config.toml
router_score = "softmax"
rope_fraction = 1.0
qk_norm = false
tie_embeddings = true
init_std_o = 0.0
init_std_up = 0.0356
optimizer = "adam_atan2"
Below are experts of layer 4 (counted from 0) of a mixture-of-experts language model. Rows are named router (the router's row for the expert), gate (a neuron's input weights, with its number), up (a neuron's input weights, with its number), down (a neuron's output weights, with its number) and show model dimensions 0-255. Each number is 500 + 25 x the weight over its row's rms, rounded and kept within 0 to 999. Numbers have three digits each.
After each expert's rows: "comes before" lists some tokens at least twice as common just after its tokens as in all text; "comes after" lists some tokens at least twice as common just before its tokens as in all text. This comes from a sample of Wikipedia text that the model never trained on. Tokens count by the router's weight.

# expert 43
router:494489514519469524535512512503477486507507507495503529523506499446512499499512487494507454518512502501515468502503527522514517478461516473492532528494466508549501452490466484469491488513473488522533493506486476468476513455488492493462528538490453513507509512505478519527528515457481535482461484461491479512491506508466469489505495444501496503485487480479496538518512486537524506507518479509472462520527520458534468463489522467499522450457508512495500499514515467519482448571481521477531480489508510527482530488526556489513475536508486505510486544491504487512485465488530509495473483534550502498567509484534498498444503441444515473502491506492478510534519453495486495531501540531510493464518479498499476458482500450487458484556524473527520530477510530494558496535530484
gate0:511497525494509548503465496544488516472510516499464482464490494497506538572486558496526508453483487543483508515499465488458518496530487507504454510486517506482490496517503515533503496518485538481477489530524490521523534495493525566517470513512517490463496531510504510479446485497486522520557530510511519463471465505511496473480508484487482511462504505514496542510522482491511475507505519488527495485481521492490488507501479501480483513525474495545490478476457540522572497495488473478496495444491516492520476548532516488504525472446550480496537488535527511472498532494499497445481500509480509515502479530515455469542511550499454469461550512510557496491523556482500504482548503492485483529466516493505472518542464537541517503477488522466517513506499484466474530498517513
up0:466523496489493481452500524508534501516481486485530504529520514509515482480514506512510549546532480462494505478471533496523476516492540501528512502477521488505500525501537480487492490519524501523512511490479537524492482526507498453507533455473497468546469439485506469501545522524536460533510502545538466514527531472489538494493484508508556455548460529506497465491486507476482524487522487497510528472493498535488526509537472487535494515511507485482475507476525460455467522468551511531484544539491482500475520456469465531537522524540475535486478493461494518533509468473479485535525482468513515518458494537514511534487484464534533516530475462476475486482477493543515466515483479507481499470551467538473512497480506480495511520469505523535479518530504465515501471508496505
down0:521509517506460463506449438467494511516465502515514540481517521477487476488529497507511472511519522490514538552517461512512478473572452486480494502550494466462495503468501525491553486532451479492467528483508517505464509523488503476482484475513500480539484494503550530498496501491514485496533516512473472492520510517486532555516498508428484516490518521513522473510527510536475498513469505448481531523505532471499478497486510448484489544528536512491477457489521509501491514472529513476453469529543450513531490527450454515462498453510491466515513486480496528509498511480482516521517494492502523486526476509502512484457510463518459498435502508494522473487523572491481473508509512492496522498504464516513460521518492531500493507532498513504532491520486505514483484502534466
comes before: "s", " of", ".", ",", " in", " to"
comes after: " the", " a", " his", " The", " an", " and"

# expert 140
router:462475524498530478509503489471519523585489479473522518535515522498541477495477522481500492530495418543472476494516520490511451515519517527475512507489503441504487488535430469503504475547523493474454526508492501491522476488503506479487490495500511519499501457523471528499515510511458471500527518516505499490490515477465535483480506481466475478465439524504513485459487472481488528489491507508546480511512494502477488500498534508498496487481498545518475515523479516488471447525502514519490510460502489509523499482519501511496595483507485466490447525493446471506518487471483512499481468489512504506514492508474476474513467462507504467511504482461525514453479508507466502517512531472510461510530562498485475472474478508517521508532513485535495493531480493494509561517490559
gate0:483503484531499489529507531488459549484506531538472501480497520498472567511470488521509519469501516490504500537511456466520512528462518506519467458513472490509527474498501481496477524493467480513482514532482500472528489503492505499497432492495530486475496508495508496486515513481514517464470504503469536544557518452484478480496490486514490454496488503485494452430511553486510478487532466480463505516512476492476488548493539498496546491443492528496527480511494486574542507504469478499484476473516486497510493536475552484454461496465486502524487464557504490478512528519490483514517510522501531507505507500467508488494482486532504524492485479513519498552483487540472549487487544529479490507526484464506538446497489476501511509495507474494518525424488506498456463485488490
up0:504501492477511521496483467560549469519485494482539502500503498470515499465509510485488493554501460525475516503534526496486478468551441493450525552466547498502477525492487541518520499526534556522529534480528539499485519488502499488463517513477481471531506501485510508537487517511472517521488470495523489470503458554514536484492508512509513543500498539548502514568477446514510511508480524530501509505495508527523519467502456499501488503545464484533466477483531513433487479495534523502523494498489493524484517487518486511495514480515531502481516496451512515559485491481485545491482493481475454455504507488515521537510519493490508479500486511462458520496501487459541489541528480482522521498461514548509483532505527498517524497494472507507557489547515505502530528499517479
down0:550552476491581471475494471488500504489512487506499518442530496537513483478468472508489494540505519495500471467528502512516486497504509501541495490480457486487490459510525487508490459510506509489479469519494473474527514493543525483456466493503514511456523510479518488497484480492480482499496522514513509510480519465462540479495466509504494524475491529497500464533527558544510536500461525453530462531499514489519509479529474447493502519441474516487493482492515496505499425490501464516480479509501493493497517500510489519469502488478500443472543481491473466518468513507499510524544523530459535495501502477462471486508490477488544543496506517465509501457470476509483546510512472505515530567479527503454511482514521500474486447516474510505480513480506466553471496450511501
comes before: "0", " |", "9", "4", "5", "–"
comes after: "1", "9", "0", "2", " ", "8"

# expert 34
router:497476514495482514517509504508523478473525536449510471552545498526486519487486506529547530503506547474502501561536483486486537475476480498531531526503539493495557512513500520490504493473514509519515468504464489506521497447509533500538566463513489503484530487527453481497528506507493495494515494495514494481493435512513537552495542533489501561487497508480483482522505501473508472513491504473519525490493517498525488464523487503470524466530487500492530538499498503456511537522518510521528547525523480462549468511535493461527488524495488500533478535511515471467471506478522559454479512498509513519539523525501451478540457530521486500509525552515506468494484493479524470488473509437468521519491516532498487478497464474523502479504496506512478492530494493475546472512483471
gate1:479480507477527492495501494483506471478524485505444483471479496477501485531476491476512534533500546488514505502486490495526472464508490519514407498472494499512536498475533485482485514496471524467496478492479459500512455530537541529504522523485482499525470519486488460490509511518490499540485528489466449513486490461501468498502514576486492495538492483460478500472546497473447540529518457508499505448542475480519515502492518467486530484509483491504558479499479485506540503497496464538504526513518468480458506511510469480505504487461509489486477502498547483498477509526494508537504550466530493487503464511478500543473484537524510498500496514501542494551511551513520525526524521506510529483547494531526475478479486544490488487454547499446460521485492503542502495523501467
up1:507515500489451500516517516495492480498486502511544513487477456541544508488547481498440472510530508514474508491507509516464522501499492445486507510537462523533450501549488483486518486495498480493489540485509538476453514482488443488500489489510542491475514468537484504520517456500495528488525464499564481479539544494501519504533507479519452481498490499499543512507494535513464468479527521492484469525510522478470459521483517543503476502492515535481523518511506526491511525518524548497528437505474494505516506486502498501475523507550490523514512485482510520523503496458468472503512448502468496501481511492506563469495543520456481539521493508486503536489499495482509516511502505529536495537483496492485489534478515499496546471554443482527529561470555469468500508492530514
down1:504511485448488500496501490492557472507495470472527505475494457452560509486531520497542547474520488463498510479522510497475553502514504489532544494536508479508475493518515469517561481535515507474536447539497503516478458506506500505488503503526463534494481427498538501529523513503540497499504524497475518498506508520506481480472509467508520512469547515490524493474482502489511496493495534501502529519459536492494458538505530508513507529490434534514469525536520499478498485496514490472493487459497482505527468507497496512480522512497490505534517477507552499499516516515498544477471484500509469487526493535474485493513462567500449486525498512484488469461489426487516498539465547504441504514503492474524503514505498470455496510515472521519533499501498469451460476462483516
comes before: "0", "9", "1", "8", "2", "7"
comes after: "2", " ", "1", "0", "9", "."

# expert 97
router:504499502509508490472527547461562494480506505486498491508552502522481447545475497527525484501504516468510495478484555513508509530486522469494491522513475493465442461502537499494489555470473509446449480474487498517498463536528525488547516487527560525469509464475501459526458518509496521504517492527484496507484528501481524541488502544505498469494502482457502503508505506512475508498511547525535458495506470463562497543483522513524506527466473489497510508523522495482497503518500497488485520463477546517523494522493474480538486496517475522488493448477479485551515511476527484477511499496538495473481483449533512468537467506486499490520530539522540512460529508503498505482469508505487443518494558521495514506470534494506503504527508526498466504477488545510451540476494518
gate0:493496471497492522496514471539477491513509511483519522467529518543493491510518550492538532502506479462511487531539513510495545486513457504522461503500516456518500494503441475522512474476514467494552511520468483474508488490511504470504488537484508517485507504515492489494505452462505513489487500459564471502488450453483494489530465502509471533490457520515522478497517543528487551507549493475512523496491504503469463505472486533500518422522456539484490511508475512538533508488473493477519444483508508507484483505488526511489492497502512494509517528498518480462522511479460531490492491441467561512537518547511440513482509491437489528466467498482483497521469535477478489504522497469522489513477535511454529473516512507484459466528475512541470489505536489494499518510482461
up0:515515494494485472531454506454503514504491477506495504541466483436507511504477471487472472505502506512460472487462503492492440473505520528471557516473508516505500519510522527490511507528509550502480546513507515514499573493475470537473487497487467493541505513500509508472514519543484490530541491529449530492515524545519510477460503468477509468502513485525491513487489458477520458509461497501483524513537514518499540504517506482505484567470533501525517463495510470480463506511513498524494530512504464507492483497517465531510503479479513490509479497496487505527509494537521474516483522535522461531459506482494543482480513522555483460539482501484497505491505492512567484516512483531502535475555463477555495529528506474531535513474513490481557512525455483540528474474512524
down0:513513528486501529504487494528495521551521521517517498503467526507462514491506491545519493495469460520498460510504463527507516492538446538514518490527500492467469562571485518490537513495495513469544471472535502513461513530501496496526478498510529449498491485526474491482493492478497492481488485509504487489505485437517488492496471506464538548491497483564517472478511472491515478544464479492527503515484545503506473526489509490496486467506468447484493509519501506508539467502473473503470458478480523512497461461490532530506530494461494485531453430475456501512490469519476469548478505507492466517489482543511483503466502475493506515491477509500539550512500522510504504519520476489519483537517501527472466489495490496481550491536511456468511479505468529506470547539452483
comes before: " ", "1", "–", " he", ")", " she"
comes after: "0", "1", "8", "7", "6", "5"

# expert 67
router:462473543517469493532508473501499514557483513456527460555515535507514528489481474465549487495471490494450483518543523520480481492469521489501500533521566458470498488502468493497523455508510486506507462516487513513535491450526506491519539468492489475473527521531496511492550490478464483492526528471542482495474475466488549522514520495479489516490520508538499468507478513498516497478499500508495538487531493537492479531511484512527515461569454523493472530501504509462527491503500513504529503512501469494518493506544504501501554489486470481527483520496474518418488489479524530484471480461473516545502529496519444485564460488533492493483507534472510487498504485491494506546501517453457505540470488476484505499493479502500496495508469523523502489510512508486531484523473531
gate0:503489515522517528532491546473490473515487525478491510492478496563494457466463549495488550498532452481479538488524493488535491504512506477495480487511493514492508481489475531550504521523518498524546474485550505508566469522487493500512525492477547492505491496529472488514539529550557480509524482491508476447476520514509497481484496474533480463523508524439542481512544533502473457508526449498530469465500538500492470521542494476490512503484459507494476483502484490483484483495527496513500507460458519536518489507510494486528491497464493537510500487483553524464515511509498481510525490482543455522525490519459501464468511487496527550560525495529483478433505493525477492481468508495535513491541536499517499522500521487546500525478515519509509529504477522490512492517472520
up0:471510501491465499519432500493542470494513510478493479533529468528508523477486523449489539472530489479516523504482528514466482489543515496509465450520545523519499472513492508496492513528504524537540502483498481490509512536538478544511515506444521480527494496524509435480510500520514487515501475549520491475499503512501501515502456520518469465510493498501541510535477510489480507526491456479479530467522519466505506529516488487524453509478476481498554490517513460444490482458514448499481518498480459533488449494507474492482483505463490533495511498488565537479520509485509465529493494488551470490499482500490562523488533510476482506501494503492497509478521461523536432506475498508533530450526491531522503502493447491570493493471507495520502508547484486512511484477501504
down0:473468520524498505543459501485523483509507485507538504492497549515469499499462511530509538564517525494501507518534525505523521498499491495503455464504497492537528482532501477506479528463492519493507500455470534490487511529472475501514471489513471449457500495524488485535535508464490467502535491495508465485427499476480506505515492474482466509455484502518498492519482488536481458445482477453484519467526484484529524487507507502495519483494465470464546488534510523504506451536482459544509500552523519543538511533404479487502505494498477508497507490534460491494474529508532486498471490483510543545524494464484488481502507493505491513520601535495491477492498523506488490485504484487509525503494493511479492501468485472487524505516486505470468479497486473492497544554509493
comes before: "0", "5", "6", "7", "8", "4"
comes after: " ", "2", "1", "3", "\n", "."

# expert 88
router:494506506538472484476524507524523500516460483511506505524470512507496543493510556493473492485490542528476496450530565497550522487500492513510484472492468481500517522512505523536509498511519492474483477487550461517491479520501530470483491515524567495500508492515481445511476533513562525504489463505498492546491498471523514516516503517527529493456535503507541507508491453450512507515500516493527501539521476533507494545510525472465534479463468489524546475527510528524540500522509492500430533530482508493514469448502497496528462526527500467523510502522504507502511511480482542532526498462533474531512500488570489534538491495483488516479487545500490505524540504470501520493491490507513515497457511513525467481503540498465519534457485504503506467517514480503450487522557509
gate0:474492512471506534475501467555490489517513499518516482433488473493517494497515481505531550491483504538460501537522465502507487427492497521496452457534481469517519503489528527510510513481492499558529490474508506569492503509492510515555481473511500541467508493495546512506500502511411487486502510509493504514529452508538519521491527516469463508490517549498508479510484479523479513471487524545522508447495474496507494491521488531496536456508522522494471467519511507535521499484537482483471460510469477524502498507547490494516486453491529515548488488519525443509494536506468543498501511488543517494478521469505446487517472506533530499517527476498517501470511503478495554522494506525481511438510513477505547474522478487514510458515504501476533527482517518502510502527504502
up0:497532510510484539489535478514462503495470520512464518491509532486495506492496546504502462485456493494504464472486487529510499450519491497495459483494505506513549470493497479447527451494469505521530489508505502517534545522522509495495524475523506515441490550502540515473511481479502494488535516501475502543518435500516477517487524535503523517497509502549509537468501514497506489520494506517486477505531491491522459515466487534499563443510522539482484496510515496516539526462537451487485451554545501457484510502538534503516494451516495489521469498490456465502502516514476527477521503454496574503500513515492521486513509490523497495486496486499545508475516458484543542482492479479511508464487487470455551491514527502483512479515482530486483498477556526531513464533514484
down0:536497547478520502493503486526471507501538506524523482480509514500497541492441452509488522458562490516519505471487486509527477493501458525501490464466472478511524480478497494502481528496462503466521499446507508477488485476465483472507469492572534511510497450500516492526427482513480540522479484498497503496513520508482537514500469453501458517462523483503553445518475500539543504505448433513550513481497524512522536508487487456491470521529516517507528493490527544469496500491497501498523506500461502488523550500504502532481465459486497494492494481507492490499482457519542528498537522505507482450482512498534465477515517499535498501553514499502483462526534514486449504505508503481494513517505491519519465519491534517520492546440512470530527471511494525511503491496492517
comes before: " the", " he", " they", " it", " was", " is"
comes after: ",", "s", "ed", " stated", " announced", "ing"

# expert 157
router:500478480498479516503504497524492481544496523458495457529505473500493492474457484522526481537461481491466476533533486489445487521500517488484533524489530507459501485523481467529508458535549521489488495540520487486520495449478502489472552459515505542482528483539454507491529539476510453475517482509542483456483460535441530516521554504516487506470474497481475518525490465516494493472488509472515468551498509545480491462513491521473519474492533503482511510514460515460503520533513520557527526513514477467550481488526539470508515531512473458514474534503491462504463482485526505482505489545476472543545496517486494514537463489510507488520487486488506491515506469519515509508486530472468502480505499512464486500514482481531477535505453525528492492496522489474554513512494514
gate0:502538526489504494490510505496495532487499481520493536482486489538493500508497510448488545436528507511549513451508511489516511478532480492483490466517527510553464493527501548464499554477502523511497512458476481542525502572490528509513453550475493478502446490443515472496491502480499515562493534535485528536519532478500465476494444504463505471496459468526532515474500512498495493503515497504514512479515527462507496528489525473474493502472478523516490510496524456500521515472496484492473496492480541502476539503480485540484487452502518556459503489472514526478538467505499507508471468492522546478435492485483492517473522547467502488508484496480493508480506530508519503502533499536507513502530451479483506530529489517458533474471545506488519488512482501520457514478511485
up0:482528519516534489478511542502495458501507477498467491478472497494481540452509523471504461538517522468478531520484476504531500502494470488483437525481526521512530486511511485539506516463537508482526467491495490447482540488561451501493509518521493484496483552481472476537495528537488493501528521476514456494473499448483502487542466530518503508524552476503479496468516509500523522527495487547463508504484540457485519503443472513546520493478479496486559487476516481496485522519521434493503512515504449515516520513516507498496472460517537490490510531470523559484480511487489501516491528548506508490512499504487547533492497483541470517485522494508487513480523505501511457512462471458507499547536553502506429507509513513506521525467496492465504511480538522491489502478495499
down0:502498487511524502504519510494480540482503540489479524506457493496520508517502483510480500510501500506493494539481511494487454492553512522490479466543520485494528506490528548501515473471575482551518538487515551469478478509469516507528506510556463501514469551478508493473534477529479509501530549448518534473500508505513489515526471525519538512517494529499513492518546535512467497551524505537447470476538473440524487443463537519496544459516499520481503481482488525510513490488496537491515481549506482496490508531513533507453519498510481521481473505497517492523549473515484486519485545527447489491511514468480516496500522483464511521456545477491454486524531514480494525502505487476520501445511534502496488480495512512503475534489524509486527440458512488504473489517516488
comes before: "0", "1", "9", "2", "8", "7"
comes after: "1", "2", "9", "0", "8", "3"

# expert 132
router:494483467477536501491510516486518539495516518500510471550454490483491510491495521534498477514534479480504475494505538534461491509516474462507524520507458526499458505499512540532474552517528559525475501492530515494549475466468482487496502490473481476488502467555493477477490538510506509484473527532522504461502481437517496491554515487489523542449521516521522452499482500504525528492531534509460475477536484513542495540502491476456480485493475492512509494431499502495534484518494534492521492521503518542486494483503529493490510479476495527440472512510560497535496546491553511530468484486504488506518496472478496502472489487476489502460509508505471500508545488512489521523485526486479561517458487502546513477498529510509525486564489514549518491478528485468491475487484469
gate0:504474488538470527475533519503504474500490508515531508509463533532538512521486450489523481521547511487537469499541545523523550478516463502502528459480476523521502500545530455484525511555510499532520482516512496522493460486479503500505476465519507536487453547516475481474495567498496514478471447461526514488503523480503493538485511471495492502520522537473521468524503537539502492474457506503491523487493494530523464513453488480490495498470488525516499497468521483514501513503518472469461507456495547483523486509556493491484479525513535477531465446518488495538464550522461509531498489493505470483471509493519506496488502554529548462486500516517527463513501517532510465512483494502471481511475506503499544500542544494472490502471524489496454493490467507475498495523518456
up0:469476490477432531453538504513515474511501504509531516511507499546498495497478449484517491512523511508509533489491501503500503472535508534488475451501515495522515491549530431479504529529501477508510492524528494521530476452443489496524498509536476572531459528503524495459526502485522487513556506482505547514504489494475468490447471506471493500501493469482530520490495531488471526514497464533499492526488481484541468499441464471484489489480464529541517521509515480513498494499507465461469493449500524474516530473553500502470495498533564479548523462523512477497501524520473529520493522484513498482461528546469472538490524532518519500496489516504519488504498470526491521515462530518491487498476524513494553488517539513468459472488533499495482481463483498482500507490512508
down0:524502571495523502503495533498534544505456554497492538490555495526431550463475519527475508513489464473471497521514517512547528470493507488524478499532503495496525504463515489513467530466534546475500475509503520521499513490532513493507477505485483472484539479518467515482529472455526497471496497517501464442521471415464455464488473531494548512496531512485482518518536498508533496471467501520484491512479476494509522497520535492502487471505510564497519483492486506505511467476458512498498512484520525487499510508497485479487488491482481519517502528506482497543488471452507519498501485513485508568449515490495483508496518478427501509497518497511502458490514520496475539493517511449520521515509551499492475516490549519537523497505485455478484505531467500484476464500489504
comes before: " the", " a", "f", " an", " his", " well"
comes after: "s", "ed", " is", " W", "ing", " University"

# expert 149
router:494500500480496495471488495490500447506517507505540498470503530496516496513544472519463556512479508486480482513458493505495491530486450467511544540491467469502434538472469555521508543487520495492493513490548496482451496527528525525485508526517501477557526468529493464474466470487535556527507485507495492525505527485485523503507517530489530504461538492498474471515515489495503502513487491512505511495482483504511536483499528512501473450524539470510530486450516467475506466497486521511494483540478468489519512504480511557507551493467467541494499478512492493547473538491470532455517488497480477456541482483477500508453493478484489512508426465494524551474514478446500546514486502507469478474496509494519502502509513469499543487514479478478531517489488536494469513494542507
gate0:503507513497511547538514491465529478476481533488494522498523480475488519484471503460525503424442532517523497474517511497487492515506449476482503488491451497493518519461474474524493537525512522490495520512531480470492504489509502514512481479503539470537498529556531463486502441492479535510502525468489535495491471504515508535533506505451523535512496504528522517484468453521520463499519500543546495481538497524525469490537517503522487487508486495492537487482517534502507504495502512490503513472525479482498456507458522494514513522476527507500510564530484501509449520495480506544519498510527490465536456473455469483519508455478491503512488500506528563513481525481452489549462516496505534540465513499521502470535520457511451504483470495472457453501488462476490502490489470
up0:552508494480511508495547503460492513493471528548479493472528525505464521535479474512487518423439507510519524478507503511469485481495471480476466500516495482503472503454465477499490518478457487508463503500516487502494508504517488517496466492489519493506492514497514489481457479476476505512500518526503494496512500507543496567534474521475470534476491536481569501499520479487465492512484518496560492490475498506548470474493547523524458527506487527485466500496531524532500498526484507473509504473512482477462510483489522550487483519508483503496481538546533492488488527463492503501517526487504518478543499460483470504548512478518510494495498505508515535499467514504444522548503526455505513523456474502523488495484526517554438488424500469515496484513527502454471516512520442
down0:474465505497473515511487526531514501502510486500514522511491488484508482499459461515529514545541498466510503493504500516524477547531490512485477507493471491479486498516501479472524509483524494469528522489526517499500531470533477453494480483492512548474478515560492471450531503542506498477449466514506493500520504522476460485523520546498532500519493462490531500492508500530476533519508531481470511462502466466501508486535493488502483462492566480492500513495524498490525490507499494518472487485508482485522538564518544479501497505552496505462507479473419531520520500493482506504486462489506431561476500492500533460503465492511503555529481504477480511543553532509484441482465540520515488476499549521476496528488502497514509571473527503494467473499478495490472515507463511
comes before: " the", " ", " a", " United", " New", " University"
comes after: " in", " of", " at", " on", " to", " from"

# expert 21
router:546490520497522517503530509495537490497493480502506448513483489497462485483510491486491474493520537500543505490496550524487466446545538516465513515490474535510512495490493511489491479509482455481563498487499479484504527478514508504499468503524478519461485515480516490488539487458513503470496499479492544523497499531432448496490543517510481534501492504499495503487464505542534490486490482485501494454453515473447528474487533511462483548496525504526474523517528541499490475501531520471490448477463498508509520536497555511491496510497509487528480450498502468436501491520462526497529506479502528481499482469462513491478515504487474510512475531505480463492510478445510531534526516559512489463527516456485534462489535506462475452531538468459504530490485494495518489484513458
gate0:510526533470497529501506464520481482496491446516460471475574511507485561514481495531478527482505489505490482502506480532528515538484497504474462496484494500536484476472476514472485513494484475518485489512501451477504523555469477496503488486477479544488515529480475503539448523482501502461483496482500517500535448511502530497535503513510526517494530503508483495473466510494474529454550544477459484522468466502534454489528480518467515477496452526491463502507527504528483520534486490488490520535544489487513494481441494455459486486496501457479499498484537527518523507488489502498483539543475535491515469507500470550524494478512549512474489508531523500527512486479481525467535497485509513538482531467486547487462535465540500492487469517479502479467497474518495519430505502
up0:519502494450495513492524463512484485530484485510511439481542476481461522536519529547458498510484497515518478515524497529512487517498511485485489508531468528527517509502496542486515513479481476536483500514509456505488515511453506455526481516485492496506485518487459488504452509511543513469498519477507504479510455490478516516474490534517523531459524449484464483490462503502478556467520505455508487510480461550487465539571461480506525494533454475527517525527503507499498537514414487493498510527506482485497512480491492479476501503539481493510499516501516513505495506509492478515484537553527537462497520456493489529518474509528515500485516504512513507489529478482483493438548520495529506545462563475504523496470519491488497491505484480486519478455486515532523430474475501
down0:494533505553543527510497534498480514506515506462495483506519506497467498493522497519481476539471496473467460503511518510523541494520521508484568482514484551481484494553526489520478523474502532518521512521459569513475467472465524486453489530477509492533527522481482501488480520444477501495476491494490491474472472516506520497502515495512542508527489555500476476504487493489524520527491482500496524501498493429512492515510461464449518515469529506541557483431512492512559482504517525516510477487525525511520443497531494499547522517486488499506487505466479500486495494468487500519491511498532494496493484523483516431511496519502466496540513440467500479489485506517534467460498473508537503461512487538509457501479490456524464483496460518480475470510531495466469507513489495
comes before: "s", " |", " of", " Angeles", "ing", " in"
comes after: " the", " |", "|", " The", " a", "The"

# expert 69
router:533526488514496544479464479463515474468492498491469521520497499538515492492529465506454476473500528489556464507485487521494477486521474486466489548492505506547515472472494521461510491473521494469534516489480501484506470500513479492482480526466489547493459519503445502516511459463442495492481477480522532506512457475450474523480476503476470447495491533473484497483500472521482492477526443503488455541465530469502540526495501487515523485444492545470491488513536538521482491499484505477522476529514505489492543510496535511477454467505492459460514537527469468509470500521502498508469510497494450477536485493520532496514491510507497501550488530522477452497524474464495506474479448460498549494451507532475515512494503481522479498542506496501495497484496525526521516471529530
gate0:520494507506514502498444520528450484482496519505480514499521506494473465505550528526511495524546510462522493475507529449522519502499484492463515468472491549516509505492474515488482448523493519519525476507497479503509510500480497488516481502502495448473493514509494482494512453512474491503530523510505513511486500474500507502473456530516526582513566479517456531485532515477522510495450537509487523486529453475493491461450486550520497503498525476495508484500466530491507480434560493479524508526514456490505527526459521520487512501507490514491512491454531482517484511474521482496517486533469546529533497511450506486531528477507505549491499518479538480499486467509468516517471482515504446459531506473443484501465532494474503486517478530501493530531544474479512507521501438
up0:536484515495490519484487488539495486512497496496449497508521509522476488527563522537499514522541481466543465474501531460518529495488482512487494435472476554527500478470518499476513461513462483514496440531503453484489539473463501465482499523515509490453485529509470499489534486494474513493510516481468545502486533526495483513467493550492514523516533513502467537485520471500513541491489512491451515514448461478520484491480489551502496511503518466500495513519486519508502491479535541465498514542456471533485480455462514498490494525529499530514527482481493500533486499461479507472478519545465544529482543495480481522510499494495516522507511537502529534526524479519463505468500522533504499480523493463469475504484545509492433480505504514511474507531535482498533532537512459
down0:463510549469490442524526515529498538499517467527482505532506450462492506544503514485512465482525491492486487537508474509522510512459529489491485492488440479520495472491500503520514548487523493495533516511499531531500464518516562500490514518489511509493499487506511492527472508518535506491462507518506478483487491487441504517520528473500490553508501468489539504530460462501508486556553475529511446503519495503493458487547555491493509485465484467513572453472515479495468556536502510514496495491508497519479518502489481512517540480533543488543491542492489511494510494523497544501506472491535538471444496490522465515488471514491457489495489519512469497438528501479472498523483494523491500501487563509520463524479493533465499467498515509454495496457475504501494510486484520
comes before: " of", "s", ".", ",", " in", ":"
comes after: " the", " a", " The", " its", " his", " an"

# expert 146
router:506494491520495472434530493523501504490508537501560469489504470496500540474534531465494470531498495523521473508489495494470497483540486505496542539496494513522454495492486493501550502497494467473536449496525515451432509524508510484508439487501484528476515480502506505545521496463469518438480481495467470523507530516506521475529467483505500497506496497505515513507483495488500514529483503504435479495543517506494479477517492488473479509433525542534556510495528475493533463489502486534498504539469531497463509486494521504472471513526471486452502513505476536479463526536502509516552545470549533495461482521514456498469483491504496531496476468532470519491504450493504491513482543524535474480519503465467486509489506460508500495531509462489510550494499504528504524498497526
gate0:450526455516496494450514525536488445501505485490521482519493558512560506518505506484493485514523493495534485494489485507510479489531521511520519516504483503486537504556541519477510517500460493540517487500508497514478485485465488510461472512518500512504433509525479539511559537518481540475491588480521547503472514478520476475531506481505486506501460511502490487465480512494485469508493499487510497544490487484527511483461529513490505504476515510501507508482526494468463500520489529491507484544474543475503520479511501493475496510472488524522476485534493490493499529511459540494518546478485522468521534495435549486504514535496561525455497545465566459534507486477513495491510487522517514491481484496517474475487508505508545499501529501503455506425518505494538536508504489
up0:537511501465518507527500446466492551503470508520479500503495468483484489502504516542510527502484507491471506502504480474472522515441493495521487462480521476504496494431456500534506480485516490465511528472482489500524524505495526489520486497493503508502561449524528483485465466470513473534506422493499499505520503518490508523507493525505509505490537499516516498496533504493515534500491509504476500461498537498470506505522485462499495483527450502500505498520482523542520484497522459510502517446514480512496468518466516500522509519541536501489496521478501531526506488479546453477483466532514470527464479525545467502506467459501479479536505493522435551475473499524452493478488520482483471512537510506486510521525483511507435522490505505474559493592463506503467456510502474
down0:510480466490537495501483459498538529495509493503514494495490498569496517491510521524527453484471513486465523513537468516460503520485498503491578498458521517489525441504511510478531480557475519497482517502488535522512519517497511485530523503513489561548513518500548485496498500511476518535515503501543500489488470481512495464478493484508471471535486466483524466519535495505492467500503485499501510536505489500507488513499490538492461512504498510488508512474533488538494525480518497467482487552507515478454499486547474474521535459486467515527522503513469503519477502509500493498497513424493523450475475491526476492466462552465524561497509498500530506514494523488502542491527543492545501485497487466483500509567465477538546555521523506482468462507459509490503519535476506
comes before: "s", " of", " II", "d", "ner", "ven"
comes after: " the", " World", " of", " Civil", " to", " a"